Weights of a small mixture-of-experts language model, trained from scratch on English Wikipedia: a sigmoid router, 700M tokens.
Below are experts of layer 3 (counted from 0) of a mixture-of-experts language model. Rows are named router (the router's row for the expert), up (a neuron's input weights, with its number), down (a neuron's output weights, with its number) and show model dimensions 0-191. Each number is 128 + 32 x the weight over its row's rms, rounded and kept within 0 to 255.
Before each expert's rows: "comes before" lists some tokens at least twice as common just after its tokens as in all text. This comes from a sample of Wikipedia text that the model never trained on. Tokens count by the router's weight.

# expert 13
comes before: "0", "5", "4", "6", "3", "7"
router [125 157  80 126 120 172 127 150 190 180 194  90 165 118 120 150 143 112 102 151 131  99 197 109 119 157  75  78 111  52 101  81 152 165  99  63  88  94 127 138 158 174 111 130 164  91 131 198 133  88 134  79  84 136  96 126  43 171 175 146 111 145 121 160 111  62 113 127 143 144 140  90 152 148 123 140  88 111 122  98 141 138 183 162 113 123 145  86 168 144 156 125  66 115 113 138 136 114 116  97 129 155  85  76 127 136 161 120 185 113 143  58 109 106 169 136 138 137 144 153 197 112 121  64 167 120 166 180 126 111 144 106 127 117 108 139 130 106 136 176 105 189  87 137 149 148 106 133 169 105 122 147  66 124 130 141  99 154  68 143 121 105 156  95 108 120 150 129 120  95 156 119 104 146  99 133 115 181 148  39 133 115  90  93 144 163 129 154 100 127  73  90]
up0 [124  64 130 155 123 182  97 135 138 135 179  67  71 139 158 117 197  63 103 190 116 140 131 147 133  86 183 137 109 107 144 133 116 152 150 133  50 120  44 158 111 185 139 121 108 134 202 106 159 140 177 140 174 153 121 120  77  83 159 141 153 106 134  89 100  73 133 138 160 146 150  61  69  95 152 123 118  87 100 111 108  85 123 141 148 152 120 154 146 169 122 219 135 163 104 111 148 208 136 157 118 119  88 114 147 163 117 194 146 121 105 163 123 129 144 138 146  97 102 129 189 105  89  93  99 131 103  84 146 159 113 107  96 106 198 112  89 101 163  92 146  96  92  78 117 152 112 129 120 103 144 164 140 133 115  98 117 141 161  94 126 124 158 117 111 111 218 132 127 172 147 123  97 151 145 178 151 100 127  83 113 109 148 160 127 165 164 109 106 137 124 117]
down0 [112  91 170 172  83 213 104 137 121  67 138 147 194 111  74 175 138 167 156 140 113 108 136  94  88 169 132 111  93 107 184  92 139 107 137 124 127 136 135 121  40 127 109 127  29 139 167 143 160 114  97 180 118 130 143 166 125 125 177 158 112 130 133 140 149 117 139 139 100 126 135 139  84 103  75 150 124 128 128 159 103 151 133  95 134  98 158 189 141 126 156  60 135 159 135  88 135  97 112 125 101  97 117  90  86 110 138  93 138  68 145  93 154 148 111  90 108 153 133 113 137 179 235 102 135  81 150 133 108 116 106 180 162 163 101 159 126 196  62 101 162 158 114 106  94 116 138 180 175  95  48 183 142 147 162 112  84 102 157 124 145 134 140 121 115 106 163 160 122 151 107 121 162  85 187 135 133 165  88 112 129 165 166 121 144 124  97 128 122 164 108 143]
up1 [152 133 181  40 145 155  94  96 114  93 108 129 127 129  83 182 166 160 173  73 160 109 131 170 120  86 116 141 120 149  78 124 176 220 179  78 155 175 140  92 116 149 149 129 112 100 138 150 107 138 113 108 197  55  92 174 156 159  88 137  90 124 166 109 146 120 152 158  41 145 125 121 100 174 127 100  80 169 136 172 169 110  46 138 142 127 109 146 138  96 109  91 114  38 119 114 132 167 165 194 172  99 113  72 164  98 134 138 159 134 121 131 112 154  92 141 160 145 118  81 126 117  99 102 150 154 132 176 124 150 138 117 141 132  93 120 189 109 158 127 132 153 148  93 141 139 121 113 137 130  98  76 148 152 103 110 158  94  92 160 124 101  69 152 117 139 117 100 130 142 127 120 192  91  77 144 125  94 164 100 146 116 111 157 119  83 141 154 148  76 152 160]
down1 [122 122 158 120 129 138 136 127 143 141 130 149 121 130 176 171  81 162  81 138 113 122 140 113 119 115 157 144 161 102 120  81 172 147 163 149 144  80 160 103  95 105 140 117  58 145 184  98  65  67 108 143 121 119 117 174 104 119 141 141 152 123 120  88 148 105  94  92 102 102 112 109 116 225  44 116 127  95 132 162 155 105 121 184 120 192 112 110  80 142 108  93 151 112 128  66 134  86 137 144 140 109 190 181  94  80  71 148 131 153  71 153 147 125 152 189  81 141 165 174 144 116 141 116 167 108 153  83  48 145  81 114  70  93 173 119 132 152 116  82 123 158 101 137  85 134 145 154  92 129 133 145 116 120 168 178 142 170 108  76 131 164 141 170 108 130 166 144 143 204  84 161 113 126 167 117 140 130  77 121 108 157 140 196 152  75 140 154 157 127 112  84]
up2 [ 51 157 129 155  86 195 151 141 143 127 142 196 137 100 115 155 170  71 164 155 117 135 111  63 132 120  98 133 123 171 174  93 110 180 154  97 156 179 103 184 133 136  90  98 128  99 111 164 117 136  74 123  88 103 178 136  86 156  91 142 116 139 111 101 109 162  92 103  89 137 117 143 184 126 165 175 169 144 147 142 146 134 105 121 120 124  83 121 133 151 117 139 145 134  83  92  62 105 109 151  65 147  67 156  74 132 156 165 145  88  68  96 144  75 106 126 121 148 120 106 104 115 129 181 143 120 181 134 117 118 168 127 178 106 132  61  89 181 166 101 115  94 113  93  84  73 132  84 111 166 124 173 146 138 112 102 157 148 163 153 100 135 134  98  59 120  98 175 173 137 185 153 136 169 150 101 111 149 122 165 110 127 120 123 125  80 171 181  89  69 120 100]
down2 [170 109 172 140  97 124 126 178  75 111 118 104 109 171 133 162 138  81 125 189 143  87 173 164 101 126 159 112 112  93 154 146 148 134 151 168  97 186 111 123 110 134 115 157 185 144 144 108  77 131 132 160 176 131 128 132 135 118 112 146  95 108 135 170 125  82 116 151 124  90  84 113 157  66 150 146  82 121 110 156 144  76 131 126  49 139 144 171 133 134 119 172 100 119 100 140 170 125  92 137 151 104 158 163 126 115 155 177  82  71 100 177 122 171  70 144 159 127 133 164 159 137 124 123  84  95 171 160 164  75 106 151 199 150 107  69 126 118 116  76  59  61 155 164 171 130 139 182 123 107 133  67 111 157  70 183 110 145 149 134 148 229 118 143 136 148  77 121 113 125 143 116  99  82 140 106 112 125 112 139 119 156 129 173 123 202 154 158 124 114  87 180]
up3 [102  46 134 117 108 139 102 107 103 128 114  71 101 137 114 130 157 154 107 142 128 111 158 145 177 123 160 119 144 108  95 161 112 200 158 151 178 150 137 157  74 103 141 148 129 199 164  70 139 152 118  97 142 118 149 156  92  83 152 131 115 120 119 100 123 126  90 179  96 146 114  79 119 139 162 152  68 175 118 132 106  93 144  92 124 139 124 163 182 161 109 176 132 102 107 132 125 165 109 132  71 131 150  51  92 108  98 138 109 133 142 127 132  99 151 165 128 106 127 167 131 106 105 111 157 237 133 123 137 163 157  91  85  74 178 161  64 170 149 102 154  78 122  99 189 115 117 115 133  92 166 149 151 142  99  80 164 121 115 116 167 142 121 163 146  88 204  66 108 194  98 108  79 167 167 134 103 103 120  97 172 110 164 134 146 155 169  57 147 148  95 147]
down3 [112  99 177  92 131 136 121 124 155  96 148 195 142 137 121 120 101 159  84 117  23 155 101  79  77 106 145 100 108 115  92  99 166 141  84 147 112  90 143  97 136 116  41 130 141 112 161 105 199 127 135 140 182 117 199 122 123 122 139 168 146 149 154  94  85 123 173 128 152 138 166 147 111  97 147 172  95 166 113 125 111 101 107 132 159 138 120 144 143  92 143  50 117 162 147 129  65 103 128 103 145 186 140 175 169 125 110 137 149 113 129 125  64 156 117 145 205 146 179 109 170 134 243 159 122 144 109  86 140 110 159 164 135 178 132  82 143 101 107 144 152 147 138 132 185 101 156 125 162 140  83 128 110 150 144 115  98  98 113 105 107  93 165 112 156 127 137 139 169 168  85 119 155 124 144  85  97 194 148 124  73 145 149 149 138 134 141  35 130 129 132 120]
up4 [136 130 225 135 141 116 140 124  84 106 132 130 135 143  99 103  75 120 133 113 123  80 102 163 111 137 109  35 113 153 137 129 138 122  81 138 101  72 122 199 180 188 128  93 151 122 187 170  56 116  84 122 112 106 126  81 181 109 160 120 144 152  88 119  81 157 124 105  83 147 113 119 193 202 193 126 136 120 109 131 146 120 142 155 156 105  46 166 124 112  95 121 173 114 104  97  69 123 116 145 125 146 158  81 163 111  98 138 125 107 114 136 177 148 106 135 152  84 117 129 105  85 143 154 152 114  94 210 135 173 138 131 129 141 160 121 159 114 178 157 127 129 121  71 135 126 122 102 154 168 166 124 146 123 129  53 148 106 172 169 132  82 127  87 129 194 103 141 232 135 112 168 159 163 137 120 157  98 150 107 114 108 128 127 117 147 147  98 104 107 147 165]
down4 [ 88  66 128 114 117  97 102 129 111 177 152 182 134 137 146  92  75 190  69  76 138 142 144 184 121  90 137 130 141  88 113 171  86  59 162 123 133 120 131 170 167 122 103 169 121 177 206 151 162 122 119 164 141 227 151 101 159  70 122 158 171 105 146  97 102 195 151 114 151 148  98 114 181 159  92 150 126  81 162 139 140 128 134 100 120 152  69 146 129  54 131 123 131 103  99 140  67 151 109  69 110 129 159 182 113 123  92 117 126 164 152 146 154 175 130 205 185 146 124 197 151 117 129 119 100 105 115 113 110 153  82  68 150 170 165 147 143 119 123  87 109 141 153 118 175 128 142 110 130 127 128 105 143 136 134 154 131 110 152  50 102 141 127 161 112 123 131 142 154 119 184 139 121 124 136 124  76 121 137 136 136 106  82 152 152 124 104  62 111  62 103 111]

# expert 6
comes before: "\n", " ", "See", "History", "Career", "Early"
router [ 89 142 116  61 108 174 168 190 174 152 169 106 200 126 172 159 173 140  87 173 181  94 142 121 184 153  88 121 100  93 115 146 122 149 124  91 121  68 133 113 151 153 115 108 159  95 134 193 143 121 177  78 142 136  87 110 110 153 143  97  77 139 131 152 111 140 129 153 125 160 197  95 127 199  87 155 134  93 140  91 163  92 175 203 131 135 108 104 157 120  92 140  87  95 119 142 112  76 135 124 167 158 169 135 126 142 113 108 174 108 127 124 159  88 156 129 146 123 101 138 176 106  96  68 134 171 213 152 126 102 170 109 127 129 126 178 114 111 145 152 111 150  81 122 142 142 133 105 159 115 159 125  81 121  73 164 111 172  39 123 127 132 108  75  89 123 142 145 125  98 130 154  96 127 125 124  45 148 178  89 165 117 115 105 144 159 100 158  72 116 108 118]
up0 [ 81 150 140 145 224 159 130 155 126 105 106 123 122 125 117 128 128 108 127 137 121 191 109 131 108 141 127 118  98 167 154 135 134 104 108 149 139  96 146 133 148 132 124  74 109 184 140 115 181 120  81 144 168 130 112 131 112 143 106  77 141 193 171  29 183 138 150 137 140 134 139 152 218 159 158  87 142  53 190 174  94 110 170 173  82 139 148 112 149 149  78 103 109 136 109 115 110 122 114 158 180 178 108 170 158 103 158 126 161 137 153 109 132 140 122 138 161 129 130 134 129  91  45 153 101 105 151 161  98 137  89 181  89 158 122 141 125 128 149 104 100 143  59  98  70  77 157 125 131 185 113 119  32  86 150  77 114 122 149 141 139 129 138 102 117 116  96  98 149 137 125 124 161 114 142 146 136 115  64 145 107 159 136 209 139 140 130 174  72 116 143  76]
down0 [ 98 149  97 107 109  91 108 109 170  77  54 122 107 156  66 158 175 117 129  94 173 109  86 213 164 136 150 144 150  90 138  93 133 105 116 133 168 160 132 127 152  93  99 109 140 113  86 114 146 122 156 138 137 183 101 124 131 156 125 180  74  74 157 180 149 106 151 147 159 131 129 115 134 185 125 101 177 150 125 125 137 150 131 138  94 130 147 159 159 123 106 159  92 152 117 109 126  96  91 136 116 157 117 116  75  64 106 115 183 130 180 100 104 114 114 163  97 143  97 130 195 124  45 163  87 107  87 116 109 133 151 101 185 145 149 102 126  80 124 157 100 103 116 200 121 120 176 181 159 136 100  82 176 159 101 129 134  94 104 110 112 142 167 152 108  37 158 125  83 152 160 148 187 153 169 135 177 169 133  76 138 114  96 158 104 147  65 128 172 145 179 134]
up1 [138 108 189 155 141  80 155 126 112 133 159  72  93 101  50 114 127 131 110 120 170 139 160 151  96 143 182 153 153 179 136  42 158 158  84 127 136 157 131 125 133 144 120  74 110 150 191 169 127 156  91 154 147 135  79  91 125 122 151 130 147 100 138 104 189  90 110 111 161  97 126 122  61 131 121 103 106 181  86 103 103 183  81  90 144 124 141 111 180 165 121  76 164  94 101  63  91 126 179 135 123  93 156  98 149 148 124 144  95 107 142 108  86 123 124 140 114 143 107 145 148 103 105 137 103 111  99 146 112  68 164 125  80 117  84  71 130 182 135 120  81  94 107  91 147 115 101 183 144 152 110  96 130 132 121 161 169 157 140 141 163  81 149 190  97 161 103 182 121 174 194 133 115  91 117 140  90 136 179 152 155 186  67 118 121 191 145 107 114 118 177  93]
down1 [131 140 108 181 124 108 138  74 123 164 162 108 193 113 134 211  97 126 169  99 136 138 104 131 104  87 121 117 156 145 116 132 129 148 152 135 130 119 137 173 154 175 140 107 142 123 130 149 134 126 137 105 191  91 133 185 101 148  97 175 142 138 161  70 165 139 145  83 102  62 120 163  49 154 116 139  79  90 108 151 127 155 128 149 136 171 145  97 135 122 132 176 121 141 104  98 146 117 151 137 135 130 112 132  55 107 104 107 198 124 134 118  77 125 155 157  94 192 114 100 163  94  71 140 198  57 141 182 131 138 150  73 168 150 144 194 142  87  87 152  93 164 125  99  95 136  79  68 165 128 155 119 143 101  81  89 105 199 155 159 185 131  74 175 157 148 157 132 115 149 136 158 170 124  94 142  86  56 143  95 100 121 151 150 121 133 155 123 180 160 128 143]
up2 [130  51  99 131 119 141 137 163 163 190 154 123 108 183 141 116 126 155 161 149 146 102 169 153 148 110 132  96 102 107 133 106 132 117 145 102 116 162 172 154 117 114 137  72 135 116 133 127 144 157  85 161 128 156 110  91 110 120 127  97 148 155 172 142 139 132 151 103 174  95  86  94  87  98 110 174  97 133 158  58 117 134  24 140  97 159 137 145 139 159 125 122 151 126 114  39 175  85 204  95 117  80 116 144 149 123 132 160 201  82 179 151 114 111 102 121 106  85 175 115 122 130  94 173 144 147  88 162 145 102 133 132 118 211 149 132 112 103 122 120  85 121 136 101  94 142 146 146 129 159 178 171 225 103 112 115 155 163 232 124 158 118 120 101  65 106 132 131 102 134 185 143  75 130 151 139 117 163 156 106 150 144 143  78 139 176 134 135 178 110 162 130]
down2 [ 98  59 118 159 157 102 146 115 145 162 103 167 149  56  87 183 141 133 170 132 125 111 132 119 117  95 123 108 115 103 115 135 178 116  93 135 214 107 124 164 105 119 105 105 169 148 151  87  88 130 118 167  97 108 112 114 160 146  92  99 165 179 103  85 135  85 109  97  79 181 130 131 175 143  81  98 170  59 123 147  81 123 129 163 108 131 184 117 108 110  82 128 113 100 100 156 108 103 119 108 181 163  96 144 139 119 120 168 138 161  99 194 154 131 101  87  93 101 136  97 142 255  77 178 131  85  35 118  85 138 147 175 128 138  77 151 191 146 138  97 109 172 120 160  47 138 106  89 167 137 110 126 129 123 136 102 106 150 152 136 140 128 120 132 101 136 145 152 180  94 161 141 117 102 155 107 121 128 178 101 137 153 136 108 132 114 136 141 169 162 130  86]
up3 [112 132  84 132 132 126 156  73 108 159 123 159 161 114 131 137 128  98 116 177 117  95 185 134 129 181 120 122 151 158 126 113  85  90  86 133  88  83 152 171 218 137 139  82 190 138 115 130  95 119 111 160 161  79 159  80 135  98 101 165 127 153 119 186 100 101 171  95 124 122 137 142 105 134 166  91  73 194 129 163 123 106 167  91 136 141 152 116 151  60 132 170 107 174  96 163 101  89  93 118 178 120 127 132 131  76 180 147 132 113 209 157 134 158 159  90 216 188 128 148 106  87  88 113 113  87 172 115 142 125 166 134 118 168 131 106 118 128 145  99 103 122 134 216 150 128 125 135 125 126 117 158 148 116 138 136 207 121 119 119 153 100  84  94 180  78 134 175 131 134 155 124 136 140  81 132 133  81  77 111 111 121 108 151 114  73  77  86  87 116  71 140]
down3 [127 103  88 121 100 154 136 163 184 136 118 138 175 150 109 136 116 141 103  89 132 185 159 134  96 129 117 114  77 169 114 144 140 104 150 133 175 115 103 153 102 121 197  91 109 110 135  60 194 162 145 106  90 115 142 110 133 110  53  74  92  83 117 134  95  74 158 150 141 123  60 158 141  99 165 124 139 181 142 149 120  88 115 128 131 156 147 213 143  80 142  44 178 144 151 158 128 162 142 135 158 222  95 155 134  54 110  74 149  99 143 181 128 154 152 116 121 136  65 142 118 153 111 120 101  86 136 150 179 139 159  92 145 182 116  99 125  81 132 115 144  97 110 130 108 121 103 158 127  62  85 153 114 106 131 101 134 153 161 159 115 164 188 138 132  94 133 167  96 139 177  98  76  95 103 153  91 139 164 141 128 145 122  80 161  78 158 153 168 151 160 119]
up4 [ 70 103  61 185 124  83  84 160 142  54 103 179 134 130 106  97  77  75 146 132  78 101 173 155  89 118 139 161 129 156 129 115 136 133 158  54 134 169 111 149 163  83 150  81 139 168 129 118  93  97 106 172 139 106 146 146 133  48  95 152 121 127 123 154 129 123  80 109 109  34 151 124  70 119 134 148 104 177 146 122 153 123 115 153 120 190 104 143 144 181 165 134 122 135 126 149 126 151 147 188  77 132 162 103 164 105 133 190 139 153 105 121  80 105 166 128 139 172 135 150 135 101 134 165 117  69 104 150 124 215 109 113 108 130 127 150  78 135 171 119 115 111  94 132 125 143 162 122  94  91  79 114 188 185  90 154 157 130 131 134 127 138 118 162  94 136  91 144  54 158 118  69 122 131 138 137 170 101 139 157  97 139 184 127 171 111 173  87 134 111 109  85]
down4 [ 88 100  73 169 165 109 120  79 119 118 122  96  99 136 196  69 149  96 149 148  93 169  89  93 140 155 168  97  68 132 128 113  80 154 138 139 103 169  45 137 122 124 125 125 215  99  99  55 157 137 147 174  98 151 199 130 151 136 178  71 118 155 131  87 104 147 115 170 116 136 116 128 126 119  85  98 121 133 126 180 113 111 135 120 116 116  86 129 151 134 187 110 164 156 117 117 118 192 146 158  89 142 122 133 104 103 146 135  37 141 146  96 139 163 126 146 163 121 108 113 116 112 178 152 136  95 122 199 176 116 135 179 126 132 134 117  81 121 104  83  77 145 103 140 149  81 108 150  76 108 128 176 171  69 153 103 129 150 159 111  76 185 108 138 143 131 109 157  95 195 121  92 154 172 120 164 155  89 106 145 120 134 140 171  84 146 154 151 170  78 131 164]

# expert 1
comes before: "1", "0", "2", "9", "8", "s"
router [130 163 127 146 121 157 124 206 167 177 155 110 157 177 160 150 144 102 108 207 163 127 154 156 144 184 113  55 135  72 112 113 159 110  94 130  98 129  73 106 139 136  97 106 160 122 125 162 156 139 183  72  95 139  87 119 128 150 136 104 133 179 138 135 118 122 126 199 115 131 130 106 110 203 137 171  77 106 138 121 228 133 161 167  98 117 112 123 139 135 126  97  87 104 168 126 121 120 140 103 123 190 109  71 150 125 141 135 173 110 155 134 114 123 152 160 130  99  98 126 179  98 111  54 198 174 199 109 145 122 208 129 113  99 156 171 122 107 123 132  80 159 119  79 139 129 154 154 149 125 139 160  80 168  78 179 128 152 103  93 180 122 178 100 112 132 175 146 130 149 112 156 121 152  86 134 125 146 133  87 124 105 148 126 102 164 125 158  55  98 134  85]
up0 [117 154  55 121 164 124  97 183 118 178 120 135 146 119 132 108 149 140 102 107 122  62 115 117 195  65 138 150  63  89 135 157  93 137 154 120 107 105 155 113 116 133 122 132 133 137  69 150 148 173  94 141 108  92  99 133 144 109 147  92 104  54 157  90 110 138 121 143  76 115  89  89 111 102 148 117 188 123 115  76 127 174 136 138 121 102  79 162 122 148 150 148 165 230 173 111 151 128 159 130 141 112 136 190 154 215 137 125 171  79 108 119 134 166 141 119 145 120 157 112 158 155 148  74  81 103 159 125 147  57 158 171 114  93 132  68 146 131 137 112 160  94 125 133 149  77  79  67 111 158 177 158  40 113 148 122  81 168 172 140 135 116  84  92 107  99 120 124 168 146 145  83 114 128 187 118 157 149 138  93 130 104 135 139  99 169 118 148  93 130 102  81]
down0 [ 86 172 178 160 109 119 126 138 106  93  79 110 149  84 160 152 109 129 136 156 133 128 180 115  75 177 142 108 160 112 101 131 141 140 147 118 165 165 175 115  83 133 167 131  84 115 154  68 121  95 166 174  71  70  93 142 126  98 170  59  38 121 161 151 113 102 107 131 156 143 144 134 115 160 150  94 116 164 113  97 177 116 119 140 178 151 133  75 129 105 202 158 111 134  48 107  71 151 127  92 133 119 115 134 139  93  84 161 113 109 228 130 138 110  79 106 162 146 139 106 131 166 117 111 103 128 118 132 143 146 178  90  98 105 127 132  84  85 159  84  85 191  89 122 110 112 166 180 153 159 101 126 156 139 153 149 117 157 106 158 187 171 131  91 161 164 109 108 114 203 103 119 155  92 159  81 171 110 113 151  93 125 106 105 132 172  96  81 111 124 121 125]
up1 [137 125 173 149  82 133 138  81 106 105 129  90 122 146 129  75 135 105 105 159 155  87 186 119  82 145  63 208 176 143  96 120  53 146 159 134 170 131 101 139 134 129 163  71 152 161 203  58 141 123 147 139 120 111 108 114 123 137 146 199 133  98 107  95  79 115 127 136 147 199 188  68 173 149 113 123 178 146 114 159  49 135 154 123 131 114 117 109 168 132  89 149 123 126 129 164 155 160 187 156 140 106 146  72 116 131 117 161 139 149 129 189 104  70 155  89 150 177  90 108  52 104 128 127 137 198 133 159 116 140 138 110 108 106 131  92 122 152 135 135 125 187 171 108 139 139 138 159 155 171 126 186 139  93 133  87 200 139 121 157 121 157 140 129 147  95 111 106 112 119 109 139  72 147 103  76 134 156 157 118 165  83 159 106 160 125 148  88 127 117 156 175]
down1 [151 142 118  87 131 173 131  98 154 159 173 117 109 181 123  61 134 161  98  88 138 211 105 116  93 117 140 111 162 121 105 108 131 116  74 146 126  49 157 163 151  93 181 147 166 137 213 153 105 105 146 138 176 180  87 113 132 102  72 132 115  94 115 122 127 186 121 117 137 124 135 172  80 137 216 109 190  92 108 147  71 182  85 138 135 160  92 139 111  70 155 150 125  93 176 120 107 134 112  82 115 102 123 130 147 150  76 148 196  83  93 145 188 138  84  99 146  79  69  98  59 146  75 105  62  83 163 126 130 118 140 132 142 160 152  89 138 165 111 127 104  86 155 143  98 136 105 139 146 122 133 137  66 111 155 135 126 121 155 145 131 136 109 172 157 180 108 142 119 147 153 128 119 131  82 141 156 101 130 110 133 134 123  51 148 146 127 172 121 120  99 110]
up2 [130 169  94 154 135 130 124  52  70 128  78 135 108 118  91  72 153 151 135 120 151 130  90 146 141 160 132 154 159 120  98 171  81 115  78 120 129  82 115 122 165 134 174 128 139  96 194 138 140 102 164 166 100 153 148 141 151 149 115 152 102 133 138  66 118 137 122 134 132 123 129 125 136 155 123 137 120 134  94 150 122 170 102 126  69 125  77 113 171 123 128 136 111  92 146  71 118 173 137 162 115 184  61  98  73 126 155 121 143 145 177 145 122 159 194  84 101 146  82 120 128 122 177  99  80  51 138 157 126 117  77  81  62 135  96 107 142 168  89 131 127  93 123 133 114 143 122  45  89  84  95  92 152  33 166 122 198 153  64  98 183 153 129 170 171 149 133 126 156 111 107 119 104 122 106 152 113 164 143 175 105 167  53 125 151 152 147 123 130 164 150 173]
down2 [139  88 101  69 139 109 130 139 153 200 109 182 149 170  94 104 113 181 114 115 134  73 159 114 112 137  95 181 174 125 138 100 114 123 110 119 105 185 136 144 110 107 195 163 158  84 155 131 126 160  97 133 124 120 119 141 173  56 107 136 123 127 126 112 109 136 125 130 142 128 158 137  96  46 137 104 176 148 173 110  96 124 131 169 150 118 186 141 132 131 100  99  62 115 125 138 190 143 160 107 137 116 110 141 129 120  74 135  92  88 149 115 188 121 109  86 123 159 106 147 191 144 170 167 141 169  95 107  60 133 187 134  93  72 198 157 157 101 128  92 151 113 168 107 104 102 111 126 129 119 132 194 184 173 123 218 148 113 138  93 142  97  72 111 127  60 175  84 145 146 159 133 134 113 162 121 164 140 102 122 154 163 128 119 133  73  80 116 105 101 121  59]
up3 [105 124 221 105  68 105 155 129 146  91 132  97  68 216 118 135 156 195 135 141 103 210 127 111 113 125 101 163 154 116 174 119 138 119 147 126 172 131  93 106 123 121  26  92 146 134 144 124 139 150  97 112 171 127 140 125 157 165 133 136 115 155 100 122 132 120 110 146  45 124 101 242 114 126 157 142 126 101 142 148 170 141  79 103 106 197  96 157 116 160 118 114 218  89 170 109 129  79 101 126 163 142 102 171  87  99 145 152 171 157 123  85 153 140 118 185 110  67  94 130 145 128 117 132 149 111  94 108 144 103  94 125 134 113 130 157 120 129 129 124  98 133 141 146 139 217 131 115 175 123 149 103 111 136 197 132 111 127 158  75 142 118 130 145  87 107 136  94 132 128 143  63  82 169 153 161 147  87 141 125  91 142 158 133 139 140 134 148 156  82 158 120]
down3 [102 102  99  75 137 174 160 113 140 189 156 122 122  92  79  81  77 136 127 133 113  87 104 156 104  50 101 134 137 116 129 121 115 116 109 117  99 154 161 146 196 148 178 166 103 147 174 146 104 133 129 120 107 135 137 142 141 106 110 123 195  99  67  77 101 154 141  83 123 172 164 130 141 134 140 137 108 143 198 105 188 138 114  66 148 170 116  81  99 198 208 151 126 111 143 102  67 154  71  92 126 149 153 177 123 102 121  92 142 183 123 149  68 168 137 178 162  86  91 133 112  97 118 158 127 134 124  92 110 103 118 108 191 176 153  84 125  66  87 133 151  84 178 151 122 136 124 153 123 137 131 176  95 170  98 102 116 117  91 128 113  93 120 179 131 175 165 102 184 145 111 103 131  98 136  95 130 156  93 102 122  75  74 124 107 135 153 113 162 158 119  71]
up4 [152  78 148 178  86 136 122 125 148 122 153 114  99 120  94 126 113 141  89 144 153  59  79  92  89 114 109 141 114  97 127 166 115 131  96 132  87  81 146 120 153 120 147 182 134 121 175 137  92 155  88  89  83 112 134 120 112 119 131  94 113 144 110  90  57  77 114 108 148 174 150 208 140 131 176 149 147 129 132  72 119 138 121 154 159 141 141 170 159 134  68 126 137 168  46 183  89 147 128 132  89 164 134  95 150 117 109 201 122 144 125 135 178 159 131 136 125 155 142 143 127 108 140 147  99  99  94 159 104 142 133 160 159 142 148  30 128 173 129 118 121 168 100 142 171  91 109 170 101 129 121 154  94 179 103 112 136 199 145  67 134  84 152  99 133  89 112 163 164 132 142 150  84  83 110 103  53 233 197  96 114 132  72 117 105 117 129  90 116 136 139 143]
down4 [105 171 129 188 133  70 144 114 118 200 104 103 155 125  75 158 161 133  70 108  88 115 131 147 149  77 119  99 163 112 161 154 139 146 129 155 133 130 140 112 148 125 136  84 137 135 102 119  93 123  72 169 129 148 132  76 182 111 131  98 194 174 148 166  81 105  62 124 158 174 154 162  52 149 130 159 100 139 134 129 117 180 135 104 122 142 145 128 172 111 103 162 128 106 110 151 121 109 143 137 128 193 139 135 108  54  83  91 138 119 176 102 122  77 132  91  66 109 140  51 129 171 183 101 156 157 115 102  87 114 108 155 181 101 108 144 118 182 127 110 160  99 107 130 110 138 168  87 143 127 119  47 150 136 109 134 149 107 147 114 130 167 154  91 118 171 131  69  90 154  55 113 165 152 153 138 167 153 144  95 194 112  95 116 132 152 104  97 108 200 181 157]